{
  "n_layer": 8,
  "d_model": 512,
  "n_experts": 128,
  "experts_per_token": 8,
  "d_expert": 64,
  "d_shared_expert": 128,
  "activation": "geglu",
  "moe_layers": [3, 4, 5, 6, 7],
  "router_score": "softmax",
  "normalize_top_k": false,
  "routed_scale": 4.0,
  "balance_loss": 0.00407,
  "balance_bias": false,
  "router_z_loss": 0.0001,
  "init_std_router": 0.028,
  "lr_router": 0.000562,
  "vocab_size": 8192,
  "norm": "rmsnorm",
  "norm_eps": 1e-07,
  "tie_embeddings": true,
  "optimizer": "soap_variant",
  "lr": 0.00317,
  "beta1": 0.95,
  "beta2": 0.98,
  "batch_tokens": 65536,
  "seq_len": 1024,
  "train_tokens": 352300000,
  "steps": 5376,
  "dataset": "wikipedia_en"
}
Below are experts of layer 3 (counted from 0) of a mixture-of-experts language model. Rows are named gate (a neuron's input weights, with its number), up (a neuron's input weights, with its number) and show model dimensions 256-319. Each number is 200 + 30 x the weight over its row's rms, rounded and kept within 0 to 999.
Before each expert's rows: a language model's description of what the expert responds to. This comes from a sample of Wikipedia text that the model never trained on.

# expert 10
It responds to: Descriptive words, participles and suffixes in accounts of objects, structures or organisms, such as with, large, supporting, built.
gate0,267,165,138,155,178,217,281,172,233,164,135,174,160,189,225,244,173,213,187,239,209,199,194,197,185,162,212,178,198,186,213,205,161,172,144,202,213,240,271,175,278,163,249,210,206,216,186,223,183,172,260,116,186,223,180,239,185,217,173,189,217,195,264,164
up0,210,178,162,235,227,236,197,143,193,244,195,159,262,218,141,223,214,127,198,247,188,218,183,158,188,211,205,187,197,150,194,210,135,253,196,238,225,204,240,182,232,214,191,235,171,239,223,182,136,220,233,158,217,219,204,216,225,209,219,272,233,238,234,220

# expert 36
It responds to: Initial letters or early pieces of words split mid-spelling, such as p in pigeon, ub in Republic, res, inter, kil.
gate0,196,211,172,206,209,182,197,198,238,181,231,169,198,165,198,181,240,162,214,231,201,238,171,184,210,187,160,199,238,194,255,227,147,197,150,179,212,200,164,188,230,244,155,225,241,193,165,161,201,201,169,151,195,215,233,177,209,176,222,227,245,199,199,193
up0,211,221,189,222,239,165,202,185,227,160,235,214,140,209,215,184,177,248,166,241,206,260,199,175,204,229,199,158,225,179,176,250,230,170,174,228,173,181,211,226,178,186,170,187,246,185,219,217,198,212,127,203,185,175,194,176,194,184,210,199,184,182,200,215

# expert 22
It responds to: Pipe separators between cells inside data rows of tables such as boxing records, tennis results, sports statistics and climate figures.
gate0,202,225,190,228,192,198,164,198,198,266,198,179,151,133,188,213,272,246,255,218,237,180,176,225,218,191,203,154,214,196,184,192,218,217,177,181,221,242,250,204,181,202,188,178,214,200,201,187,202,244,190,174,208,188,247,220,199,200,257,238,185,182,196,156
up0,225,244,196,214,156,194,177,203,118,198,194,191,213,170,234,197,205,154,222,177,256,143,156,180,191,215,207,146,209,164,152,189,221,223,192,163,155,241,256,225,188,224,208,232,210,197,248,204,195,178,160,210,173,185,201,179,195,226,256,209,206,267,246,222

# expert 59
It responds to: Informal and quoted speech, contraction parts after apostrophes like it'|s, plus words such as not, I, Love, Know in song titles.
gate0,215,173,274,200,218,186,244,224,165,184,152,199,234,177,226,168,168,167,228,206,189,208,172,189,204,148,239,244,250,259,192,193,172,189,237,266,230,192,162,229,260,177,183,237,201,209,157,218,160,186,184,202,184,207,224,180,154,245,219,171,219,211,206,226
up0,178,156,244,168,199,255,180,231,278,191,184,235,183,199,217,237,255,202,185,218,211,213,187,215,166,241,160,203,203,196,242,191,151,191,228,242,264,173,203,200,183,176,258,192,221,224,187,200,164,208,270,247,149,206,238,221,121,259,180,166,188,209,186,185

# expert 25
It responds to: Word pieces ending personal names and surnames (ford, wood, son, Smith, John), plus slashes between apps and goals in footballer career lists.
gate0,203,194,180,264,282,145,181,186,189,169,161,169,167,191,177,218,236,176,161,182,189,219,204,173,186,175,217,205,164,185,186,200,212,230,156,207,172,192,220,191,210,181,222,207,231,218,184,186,210,197,176,153,187,204,242,149,202,172,218,253,237,222,164,223
up0,184,254,210,213,185,233,166,188,216,201,162,163,189,231,183,199,217,185,193,215,213,232,203,147,231,222,220,228,186,176,168,208,158,188,186,189,197,192,204,212,183,175,214,217,242,235,168,204,237,239,245,179,171,205,173,178,167,262,234,186,155,225,263,155

# expert 3
It responds to: Nouns naming creative works and their attributes in articles on films, albums, games, such as film, album, title, song, season.
gate0,180,138,196,186,218,206,269,221,146,198,201,170,213,237,195,184,210,197,235,193,196,194,193,191,221,151,223,196,186,201,219,238,222,186,238,181,173,194,154,248,197,209,226,162,180,191,219,179,197,155,164,173,139,234,152,187,205,247,226,151,184,210,156,225
up0,156,158,229,183,202,216,166,207,176,228,218,245,189,227,210,196,197,213,287,152,168,196,194,231,182,160,216,134,196,166,216,201,231,146,137,199,161,230,190,122,225,198,226,184,208,249,210,224,201,212,239,194,202,215,188,228,192,278,208,205,224,201,211,206

# expert 52
It responds to: Parts of place and institution names, often the second word, as in New York, North Carolina, Park, -ville, -ton, Stadium.
gate0,182,220,211,188,167,167,194,139,202,225,216,220,238,206,235,232,170,236,198,238,163,190,202,204,209,240,151,241,210,196,240,213,167,232,156,155,209,214,217,259,156,176,192,242,194,190,237,202,231,202,155,192,196,250,179,196,190,163,164,186,257,177,221,139
up0,228,241,200,204,199,266,228,197,234,144,159,191,153,189,180,217,191,201,224,210,156,248,181,188,182,207,226,157,197,168,179,232,213,203,201,193,141,273,170,247,188,262,151,214,148,186,205,185,220,192,209,212,198,144,217,203,216,191,188,174,154,263,152,250

# expert 6
It responds to: Final vowel or syllable pieces ending foreign personal and place names, especially Japanese, Indian, Spanish, such as Nakamura, Ota, Baghdad.
gate0,199,236,213,176,222,159,223,213,200,202,212,125,213,217,176,198,201,236,194,263,186,195,197,209,171,202,219,190,275,143,183,253,187,215,238,182,212,211,179,187,185,161,178,177,183,226,220,220,229,161,194,208,194,180,224,208,150,151,259,222,176,171,214,191
up0,224,137,230,263,207,213,204,212,199,240,211,240,151,206,227,225,227,197,256,211,169,237,166,215,174,138,172,209,268,200,127,191,206,230,204,198,142,229,207,231,133,211,181,161,256,158,177,195,203,154,171,186,142,174,196,235,235,266,221,182,222,199,214,177

# expert 37
It responds to: Commas after full dates and years in phrases like "On September 21, 2021,", other commas, and four-digit years such as 2014 and 2019.
gate0,205,216,259,144,222,170,213,196,163,187,236,207,197,259,162,242,157,209,194,198,221,234,217,203,218,185,158,225,160,198,225,192,151,210,229,205,174,186,231,178,167,192,212,205,168,203,190,183,182,230,220,168,222,257,217,247,166,205,185,207,229,204,185,235
up0,208,180,219,183,178,154,199,232,169,186,184,254,188,234,184,204,180,207,154,211,177,193,221,235,249,160,209,185,217,177,106,199,197,211,203,239,212,243,181,144,165,230,180,206,149,202,192,212,180,242,196,201,209,240,221,196,137,239,226,239,242,125,166,165

# expert 58
It responds to: Apostrophes and the s after them in possessives, especially in Indian television cast lists, such as Uma's sister, People's Republic.
gate0,141,196,174,187,256,212,209,205,197,198,177,201,196,206,188,174,203,206,235,156,194,255,164,230,253,262,127,208,245,184,216,174,162,152,235,206,202,218,226,168,218,230,187,189,176,239,240,243,252,152,210,264,185,186,228,153,239,205,248,224,216,151,218,204
up0,246,252,241,227,233,224,197,213,187,165,185,189,189,204,190,170,248,121,208,144,196,213,171,260,163,207,170,240,176,264,228,169,132,242,194,194,203,192,251,187,226,154,248,239,235,162,153,176,185,216,178,245,194,203,197,178,156,162,210,141,180,193,184,214

# expert 51
It responds to: Common nouns, verbs and adjectives in running prose, often word endings like ing, ed, ble, such as time, constant, resistance, moved.
gate0,184,187,194,221,154,229,184,248,194,193,178,177,222,188,173,176,149,200,158,233,156,224,135,220,206,173,243,167,187,220,174,197,213,184,177,150,224,236,198,212,185,190,212,217,200,131,203,215,179,162,221,217,180,180,210,251,254,178,222,187,234,165,195,197
up0,218,164,244,240,160,208,210,201,182,252,207,169,221,219,227,192,167,238,201,162,117,215,183,192,259,214,256,217,224,161,183,185,120,241,205,181,165,191,235,202,217,229,208,237,193,144,202,195,197,181,200,223,187,201,215,224,184,186,230,181,198,198,159,225

# expert 42
It responds to: Pipe and semicolon separators after numbers in results tables, plus country codes and short first names like USA, GBR, Bob.
gate0,234,194,171,216,206,244,232,171,160,206,178,212,202,161,250,233,220,187,213,136,261,185,198,147,237,207,207,204,234,203,236,162,188,175,221,212,220,153,173,166,208,237,226,218,201,201,188,201,237,242,228,227,243,142,185,213,98,197,195,184,218,242,198,201
up0,184,240,202,217,242,227,219,172,243,183,201,208,263,185,191,210,206,149,237,180,245,154,193,211,219,238,206,192,244,170,221,155,165,177,224,171,242,178,192,197,215,193,221,215,153,168,192,197,168,201,205,224,248,234,184,221,206,196,218,201,190,216,199,200

# expert 11
It responds to: Opening pieces of lowercase words split into parts, often military terms after "the" or "and", such as batt(alion), br, arr, join(ing).
gate0,185,186,246,200,200,184,173,229,187,247,189,175,180,186,191,209,216,219,192,202,166,201,211,237,186,161,200,199,222,118,202,188,167,182,173,239,226,176,203,161,225,223,181,199,176,192,186,203,186,265,184,221,210,153,224,192,228,228,211,221,252,195,231,168
up0,220,231,241,211,254,203,206,198,195,221,197,288,168,224,229,158,146,190,145,167,129,206,195,250,129,237,226,180,249,194,197,153,170,190,159,264,233,156,154,217,165,185,217,181,194,179,174,219,166,211,170,178,235,214,193,203,154,184,230,207,222,183,186,235

# expert 30
It responds to: Content verbs and nouns after to, a or his, often in sports reporting, such as lift, repair, contract, attack, assists.
gate0,141,213,236,241,243,175,229,210,155,219,267,213,192,180,182,163,162,141,170,163,204,144,200,203,238,195,178,192,189,207,186,197,197,188,148,194,224,193,253,188,174,195,198,171,179,286,217,212,206,168,199,218,231,180,224,186,220,190,212,186,210,138,170,138
up0,171,191,228,212,216,205,240,197,130,209,201,228,163,184,230,210,200,179,190,169,196,201,237,207,228,211,219,202,145,183,255,180,180,168,232,221,206,239,237,191,157,206,224,199,152,215,235,252,187,158,214,190,195,224,200,228,241,209,210,234,178,172,265,193

# expert 26
It responds to: Abstract nouns and their suffixes in social or political prose, e.g. relations, superior-ity, discrim-ination, human rights, public, research.
gate0,184,216,241,142,223,209,198,173,194,156,186,219,196,200,179,222,237,231,145,182,162,175,225,236,171,216,146,153,156,179,191,167,230,206,245,184,238,206,208,212,218,217,188,213,213,222,231,239,270,192,235,215,190,194,176,256,202,182,221,223,202,174,152,265
up0,215,187,223,193,211,240,187,180,208,195,155,215,227,227,156,200,200,234,204,213,175,214,168,192,154,212,221,226,192,224,195,189,199,201,132,223,215,220,199,222,173,143,125,232,198,172,221,232,242,196,162,177,141,199,196,159,209,229,266,191,231,180,137,222